config.yaml
n_layer: 9
d_model: 224
d_expert: 320
router_score: "softmax"
normalize_top_k: false
balance_bias: false
init_std_router: 0.0101
lr_router: 0.000549
vocab_size: 16883
norm: "rmsnorm"
beta1: 0.95
grad_clip: 1.0
batch_tokens: [32768, 65536, 131072]
steps: 7727
Below are experts of layer 4 (counted from 0) of a mixture-of-experts language model. Rows are named router (the router's row for the expert), gate (a neuron's input weights, with its number), up (a neuron's input weights, with its number) and show model dimensions 0-223. Each number is 200 + 30 x the weight over its row's rms, rounded and kept within 0 to 999.
After each expert's rows: a language model's description of what the expert responds to. This comes from a sample of Wikipedia text that the model never trained on.

# expert 37
router,179,210,189,198,232,214,259,222,201,171,185,195,241,215,198,160,179,196,248,172,152,165,225,190,167,180,252,249,203,172,240,206,203,225,201,222,239,227,219,214,160,265,248,205,195,237,214,218,208,221,171,195,208,206,224,229,218,172,180,239,172,202,257,192,175,185,207,226,179,131,205,208,191,178,239,180,201,208,247,194,260,160,185,220,204,217,197,231,252,200,188,175,189,224,187,206,254,160,249,245,241,222,163,164,225,229,203,180,156,268,191,183,245,248,255,164,155,227,155,184,173,205,198,192,203,238,217,228,191,191,174,227,194,218,268,206,228,221,212,133,135,256,220,210,215,212,172,187,194,187,206,222,231,234,208,214,208,285,172,224,249,191,182,219,263,161,211,210,263,194,192,213,198,184,199,176,153,181,202,207,227,173,138,207,201,231,211,179,239,222,197,192,190,179,200,266,222,171,278,194,175,176,214,216,182,268,144,204,160,200,227,220,206,199,214,214,209,195,168,207,174,168,206,180
gate1,157,182,169,225,155,170,186,238,200,204,278,140,198,188,277,141,198,134,205,208,208,204,234,225,173,176,207,203,169,257,220,216,216,207,232,155,184,224,213,167,148,157,202,174,253,145,216,203,160,215,183,172,119,254,197,250,155,203,196,233,215,233,168,218,213,196,220,207,167,223,164,207,227,215,215,153,241,216,188,234,173,189,212,158,168,209,147,193,256,241,250,214,196,189,169,245,171,263,210,211,194,223,167,218,208,175,168,207,226,198,208,249,190,203,170,181,215,213,126,248,244,214,190,215,203,202,228,205,223,177,206,205,195,233,229,194,223,189,199,239,178,202,197,215,225,212,193,207,209,234,145,175,168,146,186,214,221,224,163,150,206,226,207,220,194,212,190,166,217,240,165,206,218,213,221,163,180,161,236,197,196,221,160,223,210,190,205,197,138,110,152,187,161,229,229,246,206,213,205,243,209,209,235,173,199,202,194,218,167,210,218,259,182,176,180,212,210,228,167,178,146,215,188,204
up1,207,179,150,235,186,179,170,250,184,162,188,163,180,228,198,129,195,150,178,207,182,171,208,244,212,219,181,237,172,220,235,226,221,219,208,218,166,245,196,172,171,177,205,154,190,191,196,181,221,214,203,213,98,206,203,292,203,211,210,249,248,257,185,215,203,209,204,200,180,199,162,193,209,214,193,133,226,243,223,211,189,221,208,215,248,189,163,172,244,230,216,189,226,198,164,216,173,250,178,206,203,220,129,203,172,159,174,231,199,193,247,266,158,250,153,186,237,237,134,157,210,187,192,216,209,191,217,188,263,191,193,141,178,151,211,234,223,204,210,190,181,195,228,236,230,242,213,189,211,187,145,189,216,187,186,231,233,203,163,204,246,237,159,216,223,173,203,175,230,268,166,180,185,186,227,177,162,162,258,181,213,219,188,202,194,187,239,190,164,179,200,197,157,209,214,217,194,195,246,221,194,187,241,163,225,190,170,238,208,177,239,230,169,155,234,221,220,210,168,228,155,222,227,215
What it handles: Verb suffixes and actions. Word-final verbal pieces like ing, ed, ation completing verbs and action nouns, as in amending, crushing, littering, call, help.

# expert 10
router,178,183,151,227,192,223,175,231,202,218,224,185,276,152,223,230,220,207,220,172,203,216,236,175,227,124,245,226,223,186,225,240,214,241,202,233,212,159,190,218,191,199,199,203,125,224,202,204,200,186,207,214,206,200,205,238,193,145,162,183,152,298,226,228,203,206,243,210,233,219,225,207,215,205,225,172,267,227,142,238,262,153,142,223,211,241,208,207,229,163,212,172,160,189,219,178,203,140,231,202,234,230,177,188,244,210,267,242,234,217,175,224,210,218,226,123,184,244,185,180,186,234,223,187,195,200,175,215,215,200,184,251,211,227,189,194,204,195,260,192,194,201,219,209,207,180,215,171,229,205,216,180,239,248,213,222,185,184,122,177,146,173,217,242,235,162,211,205,206,214,152,193,181,206,172,178,157,178,233,204,243,176,134,206,183,202,212,247,209,158,218,228,267,220,239,198,220,175,243,182,194,238,190,209,241,232,183,169,191,200,233,236,226,204,216,194,221,200,194,198,200,194,195,157
gate0,167,205,192,195,233,201,240,212,210,261,193,239,225,161,230,175,197,199,191,241,189,213,197,221,209,178,251,257,183,190,156,199,213,205,160,140,213,207,199,242,135,193,235,214,221,246,193,175,226,156,198,217,226,204,212,257,183,209,148,207,238,167,217,236,240,140,288,189,245,208,221,191,209,179,152,217,183,247,160,197,214,201,135,178,245,242,197,168,200,209,205,161,254,199,241,203,197,194,191,213,199,169,230,204,219,155,145,206,201,133,210,217,201,211,201,214,198,199,218,254,260,173,196,151,215,204,153,190,225,257,205,175,195,178,163,167,219,246,232,218,190,214,241,206,218,185,211,211,162,169,204,198,177,248,170,260,223,230,200,187,123,179,188,220,222,142,204,228,251,196,200,175,234,184,219,245,197,203,226,200,161,290,180,212,211,197,231,130,196,213,214,193,226,167,207,198,158,199,194,146,164,211,192,172,171,229,212,187,184,168,243,239,212,211,227,162,196,205,167,229,190,164,191,207
up0,218,160,201,197,188,219,214,179,229,260,223,255,196,202,215,167,231,169,197,222,192,242,182,218,198,212,260,168,214,198,255,183,186,202,156,182,175,243,212,191,160,183,177,223,197,196,223,193,202,172,242,260,193,180,165,208,188,187,157,200,184,232,204,246,229,226,271,244,175,226,253,213,170,210,163,208,124,257,195,209,249,203,185,136,205,263,233,205,196,184,188,177,209,194,233,149,241,170,203,201,225,195,189,180,228,204,201,186,190,125,223,198,200,245,202,179,231,173,257,202,196,210,256,139,194,234,230,195,191,205,207,235,214,168,193,167,219,230,217,226,189,207,181,194,207,255,180,222,156,217,174,205,188,267,164,211,209,239,207,226,148,234,174,173,187,187,166,250,229,215,133,186,207,176,236,261,207,243,216,212,170,223,169,227,237,227,137,166,209,173,206,195,224,253,205,160,171,194,174,146,211,219,181,243,198,217,206,248,208,195,246,212,208,249,221,176,196,162,149,182,187,139,187,214
What it handles: Single-letter word starts. Lone letter tokens starting a word or abbreviation, often in tables and names: m, R, H, L (r-ay, M-CAS).

# expert 35
router,225,177,230,222,267,196,242,207,217,231,235,181,229,188,197,238,151,205,210,196,214,132,195,161,176,219,280,185,188,171,212,185,186,227,171,168,204,238,196,196,167,223,214,172,133,229,219,232,215,181,197,186,200,176,196,229,137,184,203,235,210,260,181,190,183,186,255,187,206,177,227,185,196,185,201,193,250,259,144,167,222,122,148,224,218,242,188,200,220,162,194,228,169,185,176,208,204,180,221,242,219,199,207,194,210,205,250,233,207,226,165,200,243,216,219,144,176,228,245,194,142,267,227,223,198,198,232,162,218,205,127,215,214,174,221,198,226,182,215,181,199,234,229,197,196,192,250,181,202,174,229,188,181,221,238,203,166,201,177,202,209,165,241,173,238,142,196,183,241,211,163,234,179,206,189,172,188,168,249,230,143,183,152,172,190,217,204,193,221,167,194,181,285,235,212,243,274,191,217,164,173,229,220,216,222,195,206,206,154,203,259,235,197,249,255,218,207,203,230,180,221,188,208,215
gate0,232,195,247,210,207,192,216,157,199,188,217,229,178,156,153,226,178,187,198,202,206,206,97,225,186,236,205,193,169,106,219,197,190,188,246,219,191,223,224,145,256,253,182,206,169,182,198,241,247,230,181,215,167,194,244,233,210,172,209,146,218,186,194,190,224,220,179,238,200,192,212,203,258,228,192,234,209,174,203,248,215,211,193,209,205,237,248,153,245,220,223,192,166,215,131,184,260,224,194,196,197,222,185,210,217,185,195,155,223,177,151,235,178,148,141,202,190,204,214,210,235,219,234,235,215,218,221,164,255,213,183,238,238,202,257,196,165,189,204,215,177,166,211,198,179,168,160,236,221,138,195,162,237,200,222,210,131,208,247,213,225,219,204,200,194,140,136,189,209,194,215,226,175,198,191,206,207,184,192,205,205,205,214,175,154,146,228,199,154,162,220,124,204,236,209,146,187,135,146,198,164,214,202,195,179,204,218,134,178,191,217,208,193,240,197,199,233,173,218,188,205,187,187,166
up0,224,254,260,209,240,132,195,171,216,187,238,228,184,148,198,224,211,137,214,193,176,216,171,201,200,217,130,194,172,170,237,198,154,190,214,209,191,202,249,133,241,184,162,189,148,170,211,234,215,258,190,217,208,176,160,267,214,215,188,204,221,162,215,183,176,201,185,213,181,235,195,230,226,193,108,215,229,188,194,224,202,170,172,227,193,191,217,152,201,156,168,167,182,225,230,155,196,216,200,253,171,223,196,166,250,202,193,161,196,203,182,234,231,187,190,186,126,231,230,205,231,195,230,203,193,214,190,177,219,225,265,219,193,236,226,211,211,222,247,226,177,180,157,173,175,192,174,214,235,166,186,210,241,215,200,145,200,217,149,228,211,206,193,167,228,221,127,162,200,197,210,186,115,199,175,220,270,186,120,204,230,219,186,220,155,216,210,196,171,189,178,182,149,171,202,161,215,174,168,226,156,169,218,166,185,179,216,206,204,220,182,194,206,230,248,210,236,177,177,206,239,213,225,208
What it handles: Word-opening pieces. Opening fragments of words, often prefixes or capital starts, such as F, re, Co, comp, ex, -f, completed by a following suffix.

# expert 4
router,201,169,172,212,218,241,258,224,221,227,207,187,222,159,227,179,176,209,214,174,207,188,239,178,236,169,272,166,219,195,188,256,202,171,197,197,220,205,234,216,153,177,187,141,193,242,220,179,161,205,217,245,208,173,209,209,160,198,140,159,156,225,234,190,159,195,225,162,220,182,189,263,219,218,175,168,242,233,151,175,254,191,124,198,218,228,254,221,187,184,174,215,171,222,144,198,232,204,206,177,227,202,176,243,221,230,234,237,223,204,162,161,203,207,204,184,191,232,213,210,179,224,227,191,169,226,170,220,172,213,175,222,159,202,196,192,168,195,228,174,192,178,199,179,191,194,211,177,210,161,243,137,235,222,215,267,207,191,145,167,253,178,230,196,223,189,234,234,199,220,196,187,182,234,176,165,127,203,195,176,227,164,211,183,176,192,197,206,172,140,136,213,243,198,243,194,212,197,268,204,178,233,237,232,244,186,222,154,123,210,261,253,232,193,170,198,211,206,228,201,149,194,228,211
gate0,223,249,234,230,169,190,175,150,197,182,199,215,215,207,241,207,183,146,180,240,248,269,205,174,213,186,138,196,156,178,168,135,215,244,158,181,176,192,187,222,142,210,216,188,222,216,211,150,230,235,142,196,200,216,169,163,197,227,194,242,249,162,179,170,246,197,166,207,185,260,176,139,204,140,242,173,170,201,209,196,172,238,225,174,210,187,183,218,221,198,190,208,194,162,187,175,177,252,240,192,141,222,251,170,200,227,215,181,175,230,188,216,198,220,160,201,201,126,215,208,219,196,225,183,259,187,177,149,195,189,160,191,211,222,220,240,225,258,192,199,204,186,232,235,213,195,161,257,177,175,193,198,198,230,181,204,224,168,198,203,228,224,177,238,137,184,142,196,251,200,194,154,223,175,233,242,219,200,197,226,190,194,207,143,199,224,186,115,202,164,208,148,240,206,156,214,235,230,194,208,186,205,183,214,239,201,245,196,194,220,187,215,195,203,225,194,226,185,165,210,181,156,128,231
up0,248,168,196,174,233,238,194,270,198,230,191,204,233,161,215,205,202,229,200,241,224,177,216,212,243,215,256,135,240,178,203,221,198,202,187,184,175,103,179,180,187,204,214,195,185,188,233,228,195,226,185,180,173,216,216,224,219,186,171,192,161,235,200,241,180,155,229,193,194,192,185,272,221,204,208,194,223,237,162,223,262,202,177,225,174,224,182,214,141,172,203,166,150,191,160,234,259,196,189,208,192,163,221,171,189,176,209,216,219,216,208,178,237,191,205,161,219,269,181,211,185,185,229,203,198,234,198,230,210,163,194,228,166,199,179,164,196,217,236,185,210,210,177,232,213,199,231,187,244,197,186,164,190,223,216,221,200,186,271,245,242,188,261,144,245,162,157,192,172,255,152,240,179,263,167,244,164,234,218,176,194,199,202,205,232,184,221,267,227,192,181,216,267,170,211,182,200,134,248,212,241,159,223,223,175,163,168,203,158,168,246,203,222,155,240,220,206,233,219,218,177,208,192,159
What it handles: Single-consonant word pieces. Lone consonant or consonant-cluster pieces (g, h, k, th, st) inside transliterated names and initials, e.g. Isgandarli, Adhikar, a.k.a.

# expert 21
router,166,182,167,187,213,172,236,215,256,243,228,197,214,203,245,222,143,253,224,168,192,200,206,167,202,177,224,195,250,198,210,209,250,219,202,166,261,182,214,194,180,210,217,219,203,237,242,262,176,200,146,223,247,159,243,211,210,150,231,215,186,233,246,247,200,203,234,243,192,189,225,210,215,228,202,195,226,186,158,204,250,183,178,152,195,196,215,261,204,125,176,184,204,214,206,195,226,183,240,194,189,219,225,188,198,209,195,221,163,224,203,199,209,225,255,210,149,221,205,135,158,215,207,195,169,154,176,152,216,234,178,224,234,162,213,265,201,147,199,231,142,283,151,204,224,199,214,228,221,155,218,163,187,187,202,239,208,271,163,216,216,207,225,200,225,183,246,241,194,191,138,195,159,210,199,188,188,196,257,226,217,217,157,193,172,208,197,180,201,166,159,211,213,238,234,177,183,152,193,175,207,243,267,204,227,184,151,193,137,204,184,197,214,197,207,202,224,183,185,197,179,220,267,185
gate0,221,156,203,169,258,204,173,173,154,226,214,182,218,233,222,183,178,189,214,241,228,199,190,167,247,271,172,205,195,210,145,225,146,243,181,247,223,187,227,216,169,181,217,186,231,190,158,219,217,220,149,187,255,167,256,229,243,234,214,175,158,182,159,216,162,185,127,218,201,203,156,127,194,205,229,186,200,197,215,197,234,217,249,228,183,187,239,220,186,220,234,201,167,206,159,212,189,173,214,213,133,188,195,200,177,199,161,174,249,215,225,192,244,230,174,187,231,194,194,193,220,200,237,195,239,137,173,212,247,224,147,258,180,199,207,181,188,240,235,161,167,177,188,131,221,231,237,225,178,216,234,276,221,172,231,212,173,206,201,140,239,209,198,175,177,147,176,197,234,183,168,252,137,172,195,236,198,224,199,228,230,215,198,226,196,211,184,173,169,238,204,237,185,195,230,213,182,197,206,195,211,239,186,247,212,168,132,240,211,148,178,193,218,181,216,247,194,210,198,216,161,181,190,201
up0,263,226,176,193,176,260,175,180,143,222,204,153,244,218,138,233,222,158,211,230,191,198,185,159,208,258,240,225,203,183,158,186,217,216,163,221,206,213,197,249,226,229,177,202,202,173,155,194,208,213,213,211,229,148,161,205,213,229,155,253,223,216,207,193,211,231,187,241,219,203,213,191,148,223,231,185,211,203,198,194,157,228,224,192,267,201,226,223,212,193,205,149,178,194,223,254,181,149,172,224,206,238,191,274,232,190,188,146,164,197,205,187,260,211,212,177,207,221,204,187,215,239,172,198,208,183,168,198,183,238,125,209,218,240,230,180,207,234,194,211,181,201,177,150,186,216,249,181,160,185,233,239,201,169,165,225,163,178,207,170,175,178,185,192,201,195,161,258,178,162,174,178,180,115,138,194,173,197,190,254,198,239,200,171,199,263,228,162,204,177,207,214,202,216,225,217,190,146,238,249,229,261,197,236,221,234,180,212,177,176,205,166,161,215,225,203,210,223,231,256,167,241,166,196
What it handles: Places and nationalities. Country, city, state and nationality names or their second word, such as States, York, Kong, British, Swedish, French.